config.toml
routed_scale = 2.5
balance_bias = false
max_steps = 6071
Below are experts of layer 6 (counted from 0) of a mixture-of-experts language model. Rows are named router (the router's row for the expert), up (a neuron's input weights, with its number) and show model dimensions 0-255. Each number is 200 + 30 x the weight over its row's rms, rounded and kept within 0 to 999.
After each expert's rows: "comes after" lists some tokens at least twice as common just before its tokens as in all text. This comes from a sample of Wikipedia text that the model never trained on. Tokens count by the router's weight.

# expert 124
router,226,233,202,184,155,150,225,200,214,226,200,238,212,193,170,197,230,147,168,228,232,183,250,143,222,171,216,203,176,190,229,185,210,179,193,155,153,206,209,218,203,232,242,199,172,168,224,220,185,265,165,232,169,150,204,214,252,206,228,236,219,159,190,202,224,203,137,181,180,190,187,210,188,270,209,195,157,193,210,201,213,146,233,278,189,225,211,153,171,204,165,187,159,219,152,239,219,245,178,180,180,247,217,238,133,225,214,133,255,189,182,212,220,226,195,184,144,192,178,246,206,209,231,201,196,243,214,226,185,219,164,223,234,161,209,210,162,216,188,257,205,198,207,199,240,167,231,173,189,183,224,216,155,229,164,167,227,260,190,192,143,231,239,217,209,216,224,213,173,221,201,189,170,239,222,232,231,196,242,209,201,165,241,248,160,204,168,190,182,193,242,232,211,199,238,190,230,139,142,260,166,220,213,187,207,197,223,241,204,176,162,159,207,209,167,200,216,189,257,219,205,208,212,260,217,211,151,171,226,207,218,170,156,137,166,198,167,214,228,185,205,178,197,216,228,231,218,214,193,205,207,212,201,185,245,118
up0,215,187,174,194,173,230,223,194,155,181,215,191,173,179,229,204,209,221,182,174,217,134,257,222,201,147,233,165,157,242,226,241,173,160,249,210,154,184,243,193,180,224,235,180,226,212,185,195,206,183,212,197,197,175,226,249,206,225,234,197,212,184,210,293,181,209,188,216,152,229,199,183,214,212,222,170,189,185,179,209,229,159,272,222,257,182,258,182,192,202,184,211,169,214,164,184,177,220,182,149,254,195,177,149,189,226,164,182,201,210,249,187,164,197,195,179,155,165,223,253,207,187,218,214,187,211,199,139,155,178,251,211,241,124,177,202,176,173,230,161,242,235,198,206,211,160,200,244,201,184,201,234,191,247,192,151,156,200,216,196,192,178,242,145,138,174,206,198,249,179,224,221,212,167,127,249,196,163,180,177,186,209,188,193,247,194,188,229,192,140,184,233,188,200,211,205,212,167,145,259,175,229,215,196,225,204,194,187,245,192,181,148,220,220,184,184,179,174,250,173,195,157,196,227,213,156,205,242,252,257,237,215,188,210,184,200,230,214,248,150,240,244,201,175,205,164,223,218,211,203,224,249,184,178,207,243
comes after: " ", "–", "20", "19", "-", "10"

# expert 58
router,174,190,203,210,207,176,246,226,186,247,185,272,185,195,166,195,224,146,208,212,198,199,218,151,207,164,225,196,182,199,194,170,184,222,178,221,184,194,245,199,216,192,266,202,180,164,241,214,227,269,128,247,178,155,231,217,251,215,189,216,178,146,201,244,250,217,218,222,158,193,162,182,156,221,193,235,171,195,189,207,210,173,222,212,184,191,202,155,129,243,179,149,225,260,135,204,219,228,203,168,157,253,239,264,163,225,255,168,224,182,161,182,206,263,189,230,140,211,178,211,193,165,203,206,170,210,190,241,215,216,179,196,200,161,183,228,184,221,213,242,223,197,216,227,194,214,236,220,203,199,216,241,200,224,238,188,198,200,242,207,176,204,173,228,228,199,213,205,179,212,176,204,222,253,242,210,201,193,243,186,231,186,242,213,157,202,162,222,159,202,267,230,178,162,261,160,207,126,172,236,154,219,166,175,232,190,221,230,185,232,188,184,206,202,186,213,216,185,244,221,193,169,205,266,181,176,165,244,214,151,190,176,130,226,205,215,195,206,200,155,199,193,167,234,203,238,208,234,203,191,217,208,185,215,227,122
up0,192,207,232,229,218,218,260,231,227,273,195,244,133,229,192,210,259,160,280,204,211,204,146,169,212,191,181,189,192,159,177,249,220,227,201,154,181,200,186,119,242,174,235,211,238,209,228,195,217,231,175,219,170,249,184,218,196,216,203,220,246,204,167,253,216,251,239,224,192,166,202,199,216,183,221,204,229,189,158,205,197,194,221,220,159,173,164,144,161,179,181,196,186,201,205,197,198,202,228,266,185,178,251,261,187,158,232,244,208,215,197,213,206,188,217,211,250,219,179,143,189,196,218,204,175,221,225,170,189,167,171,207,134,295,213,203,224,193,173,234,224,189,182,179,277,230,207,245,211,236,197,209,158,174,185,225,219,199,202,183,242,195,227,178,227,201,208,229,182,277,212,205,185,203,175,241,161,222,234,164,194,204,179,172,236,156,239,231,185,237,253,213,241,189,160,195,150,191,191,270,221,205,236,236,172,207,194,225,204,222,162,188,237,225,242,194,213,233,210,180,169,190,212,191,151,187,166,200,206,170,220,243,162,223,163,213,253,171,162,195,151,196,223,197,209,202,180,227,198,159,208,198,203,159,185,195
comes after: " ", "20", "19", "–", " |", "."

# expert 78
router,192,141,191,200,178,209,190,204,253,185,223,210,196,234,192,199,230,189,191,206,191,205,193,155,173,208,191,161,166,216,231,143,247,222,202,231,222,196,207,174,223,247,252,190,222,210,194,147,212,188,206,200,205,150,212,242,230,193,236,223,179,164,218,178,240,226,186,238,150,199,152,208,164,233,211,207,237,261,208,191,217,171,194,208,188,237,206,176,184,195,215,196,190,175,168,212,242,208,207,241,163,224,181,211,234,219,248,171,223,250,183,132,228,226,205,130,206,202,137,167,203,219,218,235,186,236,291,238,178,208,201,256,192,165,209,218,163,167,178,212,241,205,201,206,170,164,211,201,195,246,202,239,223,276,183,146,268,235,214,207,189,142,205,206,208,165,261,176,202,212,264,188,216,192,159,191,236,186,249,212,168,203,206,188,194,185,208,130,160,230,227,240,231,167,192,217,201,112,115,215,171,177,176,206,184,185,217,228,156,205,207,204,249,210,195,212,194,205,203,193,201,218,262,208,214,235,188,123,150,160,188,171,157,227,186,214,215,231,180,166,200,178,188,182,240,238,220,232,170,210,193,223,229,231,191,217
up0,197,175,196,228,163,214,209,211,189,195,237,228,222,209,218,177,200,169,164,219,190,184,213,186,212,233,270,214,220,228,232,189,147,192,185,227,210,234,205,175,197,208,191,148,224,180,189,189,208,193,224,176,207,165,217,282,207,225,244,147,219,167,224,236,280,191,225,211,226,125,172,205,222,206,217,191,190,158,216,144,220,182,178,241,212,199,235,179,233,206,228,196,226,155,239,146,195,172,217,139,236,222,244,263,255,167,183,200,222,189,244,157,170,248,132,204,233,186,167,207,212,215,188,196,215,205,296,229,182,270,206,188,176,203,138,219,189,160,169,238,215,170,219,235,170,212,146,212,188,185,201,237,269,233,246,147,258,195,205,190,161,203,203,192,186,167,191,206,254,254,234,177,190,173,181,183,214,256,185,199,176,176,210,212,200,189,283,162,210,274,172,160,195,224,199,238,210,181,186,205,200,214,182,232,202,182,250,191,137,180,213,187,197,232,208,214,219,249,211,190,206,210,228,217,205,221,196,208,213,195,165,185,209,201,212,171,196,186,256,189,252,155,225,170,195,215,222,200,179,159,202,203,155,223,211,213
comes after: " ", " m", " M", "m", " (", " b"

# expert 110
router,168,189,200,192,142,193,219,232,220,282,245,207,190,198,168,199,220,146,157,227,179,209,227,171,189,185,207,229,156,191,204,169,164,189,197,163,204,197,219,202,202,194,257,242,185,190,158,209,190,256,145,221,185,173,224,259,272,208,223,164,202,169,218,180,222,200,157,219,207,189,176,211,161,242,236,206,183,221,225,221,207,188,216,193,167,191,211,206,157,197,178,139,210,177,155,164,219,239,212,249,201,238,236,233,221,205,243,195,177,200,160,196,227,253,216,201,170,197,159,197,205,203,246,219,172,217,243,230,167,232,158,197,206,169,181,225,162,188,212,251,189,192,240,222,181,211,220,168,205,172,188,210,225,231,193,147,242,258,226,168,176,261,223,190,202,222,247,214,170,218,238,229,202,211,225,182,219,223,276,210,223,136,213,163,156,181,150,207,201,200,232,232,202,149,205,205,252,160,159,243,171,207,181,232,208,152,187,253,227,234,229,190,218,231,154,208,214,182,234,204,220,176,200,274,210,234,207,210,229,124,204,176,149,161,192,178,140,201,205,160,203,110,183,195,242,221,173,204,185,214,208,222,171,220,209,187
up1,184,209,170,175,222,193,201,185,209,249,200,208,214,192,218,194,228,187,156,209,193,158,240,192,256,228,244,221,216,217,172,236,170,187,281,205,185,209,178,167,237,202,270,192,257,196,158,204,199,165,230,178,218,227,225,242,204,214,177,243,278,127,147,154,204,238,185,178,164,210,174,187,232,156,209,214,184,191,213,218,198,194,180,220,211,214,205,235,171,219,264,183,197,211,224,198,162,219,214,195,225,210,179,220,243,220,210,178,182,159,198,204,177,213,238,141,195,178,145,236,217,208,229,196,164,181,223,160,200,189,201,245,173,202,194,165,187,225,254,192,214,189,191,232,230,176,243,225,193,236,223,216,227,210,282,184,202,203,173,219,147,220,175,172,221,158,187,177,177,212,189,218,174,178,185,196,210,199,206,227,135,129,180,223,239,174,192,176,211,190,274,174,196,235,207,163,233,223,165,160,200,164,203,248,191,206,164,239,155,183,217,191,193,183,187,243,232,206,191,204,140,254,251,168,165,210,204,161,220,171,205,253,161,230,213,166,147,106,212,176,241,222,197,174,182,223,209,218,196,225,145,176,207,201,277,219
comes after: " ", ".", " |", "–", " (", "10"

# expert 118
router,245,197,221,220,159,190,254,234,189,247,184,250,201,194,188,170,228,121,196,186,180,194,186,138,174,203,221,192,199,181,164,172,174,217,221,188,236,214,223,165,172,157,270,204,185,208,168,217,169,265,161,208,161,186,214,239,258,204,203,207,230,122,197,178,238,214,208,209,197,202,207,243,233,222,202,205,186,196,167,225,190,169,212,240,164,205,169,160,180,190,185,221,177,202,202,125,209,243,159,210,192,224,210,271,208,232,235,171,221,195,195,202,213,245,252,220,193,196,246,203,210,214,259,217,189,182,212,232,190,221,184,153,195,182,184,237,179,198,209,208,236,227,229,242,208,201,209,164,178,187,171,187,191,259,196,137,258,228,205,213,188,167,262,221,223,222,293,194,184,238,226,251,147,187,202,204,207,209,257,207,237,151,203,187,166,180,149,233,186,195,230,228,248,154,175,210,185,187,161,287,202,183,165,248,199,221,217,244,202,218,205,224,268,223,198,201,175,220,215,228,187,203,241,218,230,216,161,233,181,195,220,163,178,197,197,198,207,182,219,169,190,150,168,215,219,240,205,227,182,204,229,219,198,236,249,141
up1,216,206,228,266,165,213,210,162,179,191,184,210,205,185,185,179,199,145,178,214,182,192,126,227,207,145,216,220,199,158,160,183,208,229,191,164,199,196,263,191,180,177,208,277,200,157,211,169,195,188,159,195,183,168,172,224,265,207,185,165,242,136,164,206,184,165,175,124,235,256,204,208,194,172,264,216,249,196,184,185,205,219,166,227,197,186,173,233,235,205,228,223,250,216,197,223,113,212,155,214,147,215,187,228,163,257,220,204,242,220,189,180,200,253,222,229,198,132,227,226,221,200,199,236,168,172,209,246,202,209,169,220,236,167,158,220,222,202,222,229,151,244,199,166,164,185,171,155,203,193,181,219,186,229,245,207,227,184,207,260,234,227,232,152,151,160,184,218,203,182,177,221,230,206,165,221,210,203,199,194,214,205,160,227,213,225,187,201,189,223,233,210,230,176,225,196,190,210,209,262,181,242,164,173,218,190,180,214,245,221,204,151,211,180,200,257,181,245,195,234,192,234,222,149,238,235,137,164,173,219,190,187,161,156,203,164,246,159,206,163,240,218,202,241,238,222,223,198,196,217,187,187,163,196,206,210
comes after: " ", " (", ".", "20", "19", "–"

# expert 81
router,177,158,178,211,227,231,174,173,260,250,244,226,177,246,210,224,264,178,244,201,165,192,299,180,168,160,230,211,247,239,183,210,183,176,203,191,236,214,176,232,204,194,236,196,224,164,158,218,251,261,186,234,154,222,183,238,215,234,228,212,194,161,157,211,158,164,218,244,172,211,166,181,146,218,186,162,143,189,254,172,223,132,175,218,219,189,165,172,187,148,227,224,220,212,178,216,243,192,160,230,208,190,161,213,248,203,164,266,173,238,238,188,218,195,192,218,189,198,125,198,143,189,216,160,180,199,251,200,220,165,170,155,234,206,257,248,208,218,180,175,203,233,181,234,137,192,178,201,180,255,229,238,203,194,190,167,173,177,166,210,215,203,210,221,205,177,229,198,157,220,242,166,220,217,153,166,209,208,220,207,178,155,234,205,174,143,232,205,176,207,157,248,203,144,196,207,208,163,169,195,182,177,179,198,197,186,228,205,226,181,153,220,212,166,238,182,239,177,203,186,213,249,198,211,159,222,204,217,207,190,227,214,204,192,145,234,193,183,222,214,210,169,192,220,228,247,182,186,204,214,231,218,205,211,145,195
up0,155,196,217,194,202,163,188,273,211,244,164,238,185,167,198,191,164,234,162,224,196,164,227,196,200,217,175,206,237,225,201,267,196,216,161,161,155,191,169,214,244,232,194,195,228,205,188,227,232,158,250,147,167,203,186,240,197,201,212,212,223,194,175,231,217,188,190,217,199,150,123,162,162,184,201,189,205,257,200,211,149,199,160,157,185,253,208,188,231,225,163,223,208,231,224,192,158,200,175,221,190,238,199,259,147,241,238,242,189,199,180,207,195,245,199,182,150,197,163,168,195,160,183,193,211,198,182,187,203,176,146,209,192,162,251,230,243,204,217,178,229,166,204,237,178,184,219,186,152,259,253,230,245,223,222,169,171,203,174,202,215,187,161,238,171,173,114,144,188,257,218,260,176,233,226,158,171,250,192,253,211,176,276,218,176,167,180,217,201,200,231,235,175,155,204,199,209,187,208,171,204,156,178,169,247,187,230,173,203,206,167,237,222,161,192,209,192,231,205,134,223,215,216,210,212,231,240,188,192,186,201,168,240,213,169,207,197,191,240,219,176,208,254,218,242,236,218,170,165,182,198,244,177,216,174,216
comes after: " the", " of", " in", " W", " and", " to"

# expert 126
router,175,236,200,209,197,201,199,202,204,192,250,198,179,200,185,250,231,202,231,171,172,195,233,177,179,186,231,195,194,206,149,195,148,181,226,189,200,168,178,253,188,212,238,210,201,185,175,234,210,245,165,208,182,196,212,243,242,252,249,216,180,137,172,219,222,195,188,222,223,232,154,262,159,208,170,186,196,206,203,169,190,180,163,203,212,224,214,201,246,189,231,226,192,259,209,251,169,264,146,185,248,183,198,231,190,228,195,227,203,188,278,203,172,228,203,226,136,172,188,178,220,209,227,186,155,200,250,248,258,196,244,196,228,218,185,184,174,229,198,238,237,230,250,235,201,157,238,177,205,209,171,265,251,185,145,142,224,165,138,176,179,239,197,190,225,210,267,205,193,229,251,177,239,240,178,197,203,195,233,255,175,210,250,235,241,197,228,199,147,149,185,236,191,160,224,160,214,194,177,212,175,160,143,226,212,152,267,189,169,162,178,230,140,195,227,224,211,177,249,148,199,187,206,224,194,188,187,195,191,208,201,195,198,187,185,183,212,173,289,214,194,168,163,174,177,217,202,238,198,205,204,195,202,213,208,201
up0,167,191,174,238,199,163,221,239,164,201,214,214,165,173,225,205,201,213,202,182,216,221,217,196,208,202,209,180,212,271,239,190,197,166,205,162,248,197,180,187,176,221,223,173,244,152,187,209,193,200,250,180,225,216,182,173,199,252,198,199,267,122,229,213,169,195,203,180,165,199,187,203,191,165,159,128,183,178,188,259,169,214,205,203,150,217,151,221,210,221,242,205,160,221,184,197,181,174,123,179,168,221,225,239,149,177,180,206,236,182,238,184,163,213,199,205,188,192,176,207,158,260,134,156,184,197,168,119,182,249,224,165,221,161,152,252,202,237,202,239,231,180,177,158,183,247,184,173,188,221,213,248,189,219,286,232,190,183,244,167,259,181,172,211,185,182,230,152,200,207,168,166,261,175,123,187,186,174,185,154,157,170,212,186,244,174,226,191,190,177,261,220,209,164,230,214,186,195,173,208,167,186,243,213,199,212,209,197,183,187,206,219,182,169,164,188,212,189,182,219,180,261,150,164,229,191,169,244,187,216,197,183,182,162,161,222,205,198,214,199,176,188,147,188,176,179,207,240,221,217,164,208,257,199,215,183
comes after: " the", " The", "The", "'s", " a", " his"

# expert 44
router,246,229,206,199,211,176,234,165,200,226,183,205,220,264,208,218,250,179,247,224,206,171,217,96,212,238,211,241,197,221,279,205,161,234,218,195,205,189,175,188,221,214,235,185,184,209,252,195,190,191,198,241,195,154,229,248,248,253,241,230,266,206,192,240,204,239,193,221,182,175,153,202,185,231,168,216,242,207,188,198,213,189,176,251,166,178,258,218,212,209,204,204,159,192,196,210,174,239,141,229,222,285,209,181,181,231,188,170,211,153,202,222,228,173,222,217,202,181,195,187,181,209,229,212,180,217,183,163,166,207,175,168,254,216,212,183,181,249,204,243,217,185,200,180,248,177,245,230,237,192,199,231,263,205,169,195,217,203,191,197,156,202,233,189,223,198,236,215,212,225,144,215,179,210,173,203,231,199,252,235,234,168,229,172,197,204,187,138,200,186,223,229,223,137,224,217,226,187,175,189,231,155,191,252,216,225,236,245,143,152,186,149,169,205,207,212,193,238,167,217,178,233,163,234,216,184,165,143,223,185,252,185,133,221,215,172,206,223,240,209,200,192,185,177,178,205,257,145,211,229,200,249,197,196,194,157
up4,236,259,163,167,217,226,221,209,201,151,255,249,241,168,191,200,225,177,183,191,228,209,204,203,224,158,252,197,201,165,206,234,164,208,235,168,154,179,195,197,188,218,221,208,195,240,167,193,210,192,211,234,223,163,162,202,205,199,187,243,162,173,199,206,199,198,168,187,264,218,208,198,233,216,220,179,218,158,181,186,200,172,184,177,205,182,230,198,146,240,251,187,197,186,241,226,215,218,200,223,214,218,194,192,127,185,149,242,199,134,198,231,199,227,145,158,186,235,122,160,184,188,188,188,224,206,201,145,172,257,168,189,187,112,211,189,240,218,207,200,173,239,239,179,203,164,197,225,233,178,210,213,186,197,198,172,218,208,194,174,214,210,210,182,184,211,249,159,212,186,179,190,239,190,167,240,224,141,229,193,140,168,184,259,144,149,145,142,194,162,154,204,189,201,210,222,229,203,179,233,198,245,211,227,137,203,246,157,203,178,147,182,173,204,174,258,217,177,181,230,164,258,246,161,250,173,206,197,234,191,218,188,162,145,193,155,232,240,199,221,182,154,165,229,233,252,207,194,162,206,203,190,185,194,197,178
comes after: " ", " was", " (", " |\n", " con", " re"

# expert 83
router,169,212,141,190,249,241,194,192,193,255,206,209,159,237,236,224,201,174,218,219,192,157,151,136,191,199,254,193,202,233,210,151,152,204,186,208,228,196,214,220,234,232,313,186,244,237,214,221,241,206,217,210,182,220,221,224,236,244,200,192,203,157,194,232,219,252,235,241,185,205,222,193,240,228,197,152,189,245,189,175,276,150,174,180,184,217,185,223,191,148,177,204,196,234,221,192,186,196,203,230,203,205,186,202,216,218,211,181,201,225,228,234,196,224,193,219,220,172,164,214,231,186,222,186,204,173,217,174,228,206,218,211,183,226,170,270,180,185,161,220,214,245,205,233,148,167,214,194,156,207,183,199,204,177,195,172,237,223,264,231,195,225,225,213,216,183,194,208,223,170,235,160,221,189,219,214,235,182,239,204,233,155,243,164,182,169,168,215,145,185,224,175,209,197,137,213,153,156,184,230,195,198,214,236,179,195,172,221,262,205,208,189,211,181,238,229,244,245,181,186,185,193,238,203,171,200,160,188,230,196,222,225,185,231,187,237,102,168,209,249,250,93,209,185,220,223,252,196,183,164,230,236,203,226,200,171
up0,249,184,207,193,254,191,144,216,233,234,224,222,261,158,203,190,226,180,125,153,231,176,234,161,232,184,217,219,278,204,197,196,146,197,198,186,182,213,215,234,183,162,220,217,253,174,195,167,233,225,199,202,198,185,202,237,164,222,255,241,243,184,164,213,224,228,153,173,209,168,178,228,197,224,191,193,176,197,182,198,242,232,199,212,188,177,230,206,205,233,183,232,193,281,252,174,187,210,172,207,232,155,228,210,178,196,210,140,161,194,194,188,197,214,196,212,213,210,189,165,194,243,274,252,199,165,196,166,190,184,142,238,132,198,186,162,199,214,209,168,234,158,169,192,181,179,216,171,219,189,187,210,182,222,207,203,211,240,224,199,172,174,194,212,211,204,202,214,223,182,205,159,135,201,198,163,179,224,138,187,225,201,202,279,174,178,220,233,133,188,214,173,185,202,233,231,184,192,223,198,197,227,211,197,239,156,184,269,203,211,214,118,190,194,172,220,233,171,165,203,184,208,224,160,216,219,145,173,218,202,199,230,183,168,192,169,177,190,217,176,238,210,237,235,198,235,128,203,208,193,133,260,251,266,208,174
comes after: " (", " \"", " S", " the", "-", "."

# expert 84
router,212,222,204,195,184,186,193,194,270,250,233,220,178,263,167,209,279,163,202,224,172,196,246,128,179,200,198,245,235,201,235,195,156,267,258,174,222,230,207,189,210,229,243,196,182,196,175,214,190,236,163,217,175,202,196,230,219,285,246,238,226,188,242,238,228,216,211,220,249,194,168,219,166,224,197,244,244,260,210,182,218,209,213,187,165,181,226,200,200,193,213,194,245,185,217,166,225,222,168,259,218,246,242,192,224,205,212,178,199,182,179,185,225,249,191,189,205,217,118,207,197,209,240,208,205,219,234,223,161,252,202,202,179,199,217,181,223,214,157,246,196,203,219,203,264,184,211,160,213,210,195,235,222,232,181,191,231,243,193,235,173,192,205,254,170,207,255,217,195,207,249,204,184,174,225,211,201,218,240,210,277,169,252,169,169,198,173,148,201,190,181,253,245,137,192,182,212,172,153,275,178,149,205,237,195,167,221,271,188,217,217,196,234,208,215,209,179,206,205,201,231,190,199,274,184,228,190,217,197,195,203,160,170,172,205,210,181,205,185,227,205,174,210,225,190,256,186,196,217,224,208,260,186,211,196,161
up0,196,248,221,212,170,201,175,146,226,181,153,214,212,223,206,219,239,187,207,193,218,238,197,202,125,171,183,235,265,211,180,188,134,204,202,141,245,259,259,190,195,148,204,186,215,180,193,184,242,258,174,158,177,151,198,226,223,219,208,197,167,217,162,257,233,199,180,197,224,138,215,188,222,209,195,187,230,144,194,209,223,215,204,230,213,201,170,144,178,211,199,188,213,237,231,177,222,238,223,242,216,172,259,147,164,217,217,239,192,192,193,167,205,216,215,164,160,233,153,192,180,211,225,212,199,182,212,204,190,215,144,201,234,162,199,229,167,195,201,192,259,227,191,170,242,197,186,245,148,214,206,240,191,230,135,217,259,199,200,216,192,181,248,169,219,235,207,208,185,218,185,177,222,123,212,180,238,219,241,224,172,163,250,202,213,189,181,176,172,217,231,225,173,228,165,229,216,194,212,213,198,269,171,248,212,174,150,239,236,245,180,190,187,198,178,181,208,231,149,240,229,166,207,187,169,197,229,209,172,157,216,162,234,167,209,158,167,224,193,172,179,225,225,247,222,239,213,173,205,238,288,178,223,173,224,207
comes after: " ", " (", "–", "19", "20", " $"

# expert 39
router,186,159,208,202,177,216,165,169,203,221,291,238,169,196,197,218,208,229,204,170,236,169,188,173,190,246,246,180,249,202,172,159,202,194,165,189,172,214,178,238,220,216,232,192,221,194,176,216,180,258,218,218,142,151,168,229,255,239,253,223,206,108,208,206,199,189,248,200,250,211,151,197,115,231,213,167,199,192,181,204,231,181,190,209,162,203,185,204,196,218,183,188,182,204,203,191,229,229,159,171,267,195,206,218,217,206,208,214,195,162,228,213,176,260,223,189,164,198,137,164,206,260,200,214,148,195,266,248,179,178,170,182,234,220,212,171,201,188,204,231,161,203,230,204,213,144,190,166,161,201,198,217,246,173,192,174,227,227,163,135,198,202,192,210,242,194,218,200,173,209,215,179,250,240,207,213,195,240,287,225,181,134,208,194,157,209,237,161,184,192,217,235,229,143,246,195,171,186,204,199,137,185,156,198,206,163,215,190,228,229,197,199,218,194,239,194,199,154,256,169,196,221,228,193,249,139,177,179,166,235,180,210,203,199,193,203,149,162,205,185,215,161,201,176,180,225,222,179,190,162,212,182,172,251,210,187
up18,187,193,180,251,158,210,172,178,130,246,215,242,169,216,218,223,179,217,174,206,265,203,155,226,187,224,186,196,231,222,202,259,133,188,214,194,160,249,239,208,206,211,182,168,200,184,193,227,181,193,135,211,262,183,185,180,221,194,201,225,214,184,194,254,187,228,128,177,195,217,202,169,151,250,164,177,161,185,220,199,237,192,208,233,208,174,190,213,209,232,227,169,170,222,202,233,223,217,179,214,236,201,211,210,188,236,261,177,173,227,127,202,225,187,186,176,262,181,225,227,193,185,230,207,144,156,211,239,172,199,208,231,222,239,234,166,163,199,182,198,173,146,192,176,180,194,201,203,198,201,158,244,238,181,155,156,224,229,177,233,162,200,160,175,264,193,187,198,196,194,198,219,251,148,151,159,187,226,263,236,198,173,224,186,183,193,249,173,176,178,223,212,178,168,226,163,191,237,192,263,152,204,176,164,174,212,201,216,201,230,189,188,176,161,251,192,216,224,226,202,210,178,184,217,186,246,167,150,149,226,224,190,198,211,129,155,182,171,202,231,150,125,213,178,245,183,165,228,215,211,209,169,192,238,175,161
comes after: " the", " The", "The", " a", " his", " an"

# expert 43
router,225,233,205,202,186,210,238,208,269,240,163,195,190,238,224,226,247,165,159,210,213,216,208,187,233,202,259,268,210,205,214,192,133,222,230,187,205,206,219,172,237,216,257,199,215,202,173,182,250,248,153,211,202,218,145,223,161,217,250,249,210,185,224,276,202,182,197,230,209,163,170,226,144,183,229,192,222,212,205,195,211,140,205,174,229,173,247,156,196,194,243,160,221,220,187,159,205,211,166,208,166,276,187,228,218,214,199,257,193,200,212,234,208,206,155,241,198,146,148,232,200,165,225,194,171,223,187,186,188,195,230,198,224,187,216,218,201,199,145,215,192,218,168,230,248,140,242,205,195,216,224,251,223,241,238,192,199,204,227,197,181,168,170,215,166,188,246,166,148,240,192,181,202,179,207,260,215,220,235,225,204,202,246,232,183,186,221,172,264,217,254,241,218,169,189,233,226,169,148,205,234,196,187,224,196,195,242,191,206,126,163,217,204,220,177,214,166,241,178,159,132,246,250,253,184,224,194,187,208,218,204,194,156,216,168,258,157,192,209,207,217,203,180,204,186,232,240,163,219,197,207,208,226,209,215,209
up1,165,231,187,186,213,195,153,233,198,209,222,243,165,209,214,239,197,187,150,222,150,176,231,146,239,236,156,225,240,238,192,186,200,219,211,175,217,214,185,232,210,233,215,179,234,222,143,196,213,151,176,212,199,255,210,200,231,199,206,224,163,183,205,227,233,147,188,247,214,182,197,247,145,140,196,188,224,233,131,231,215,229,80,220,215,156,159,187,183,235,230,227,188,179,199,228,200,212,191,207,141,176,227,193,203,175,234,195,182,198,176,184,195,270,144,244,177,179,200,167,172,206,213,205,177,227,271,185,247,218,186,215,183,160,205,185,212,207,161,225,211,147,210,229,203,212,174,185,231,216,188,208,229,200,266,181,203,213,150,223,254,192,155,192,190,210,234,200,138,184,176,211,205,172,216,213,218,190,257,238,184,223,176,227,194,193,218,191,195,245,144,197,248,197,199,183,175,200,204,180,96,144,239,195,166,194,233,180,194,231,163,241,193,229,221,205,212,166,196,222,249,248,274,207,212,218,210,202,164,214,194,214,223,186,227,206,216,204,168,250,155,156,172,220,232,183,226,239,204,183,211,196,183,196,215,228
comes after: " ", " (", "–", " was", " were", " un"

# expert 42
router,211,158,227,174,227,209,220,175,236,225,206,189,212,257,224,232,205,201,211,187,209,195,180,173,187,234,232,215,239,209,206,171,155,236,238,149,177,186,174,203,206,124,209,199,209,236,232,205,175,243,158,203,224,173,195,195,224,276,183,195,222,181,161,238,230,196,216,187,191,182,174,209,179,218,216,179,207,192,221,178,190,177,166,276,187,160,192,163,230,245,205,235,218,246,202,210,147,194,174,243,234,205,152,201,187,230,260,202,202,247,200,208,209,225,264,222,164,182,138,206,204,193,196,151,220,215,203,222,207,228,191,170,249,192,185,197,133,176,220,247,208,219,181,216,223,158,197,198,177,182,205,263,243,232,231,135,229,181,171,207,222,192,210,161,153,250,231,203,181,239,185,231,185,183,164,181,262,245,234,254,203,159,214,216,170,161,223,183,178,167,203,186,203,109,228,195,235,167,165,191,165,237,171,193,221,211,173,185,159,199,176,214,219,196,179,159,243,242,152,216,145,225,240,205,189,184,170,149,207,191,226,232,155,188,148,212,125,184,251,174,223,237,202,200,221,213,253,226,226,198,252,238,213,203,197,199
up13,199,207,207,169,210,155,172,180,179,193,263,132,174,243,175,229,192,196,180,212,211,163,259,172,217,190,168,230,214,226,219,215,150,179,219,197,123,185,234,158,235,215,209,254,233,213,227,268,228,252,198,173,177,202,197,188,183,176,167,180,213,187,230,234,138,216,201,239,231,188,203,222,178,179,177,187,210,246,196,224,217,178,165,209,205,218,178,159,145,206,228,196,191,251,197,172,175,218,121,221,236,214,139,192,151,203,169,216,171,207,179,163,216,191,181,161,258,219,203,193,167,191,203,228,216,193,184,145,184,214,176,190,231,185,199,190,179,144,163,231,191,197,214,227,211,175,200,161,138,242,207,190,195,183,128,194,205,176,140,194,174,237,212,222,190,183,195,209,215,179,147,210,181,207,184,158,159,253,174,203,210,215,217,216,182,168,215,223,204,164,180,151,218,224,229,174,202,240,180,230,189,222,171,164,178,206,164,178,220,222,224,165,181,242,226,168,205,214,223,205,213,220,212,189,197,176,264,202,201,205,218,184,204,135,117,237,177,135,252,227,288,204,210,148,213,206,162,141,209,244,209,190,182,237,248,200
comes after: "\n", " |\n", ")\n", ")", ".\n", "1"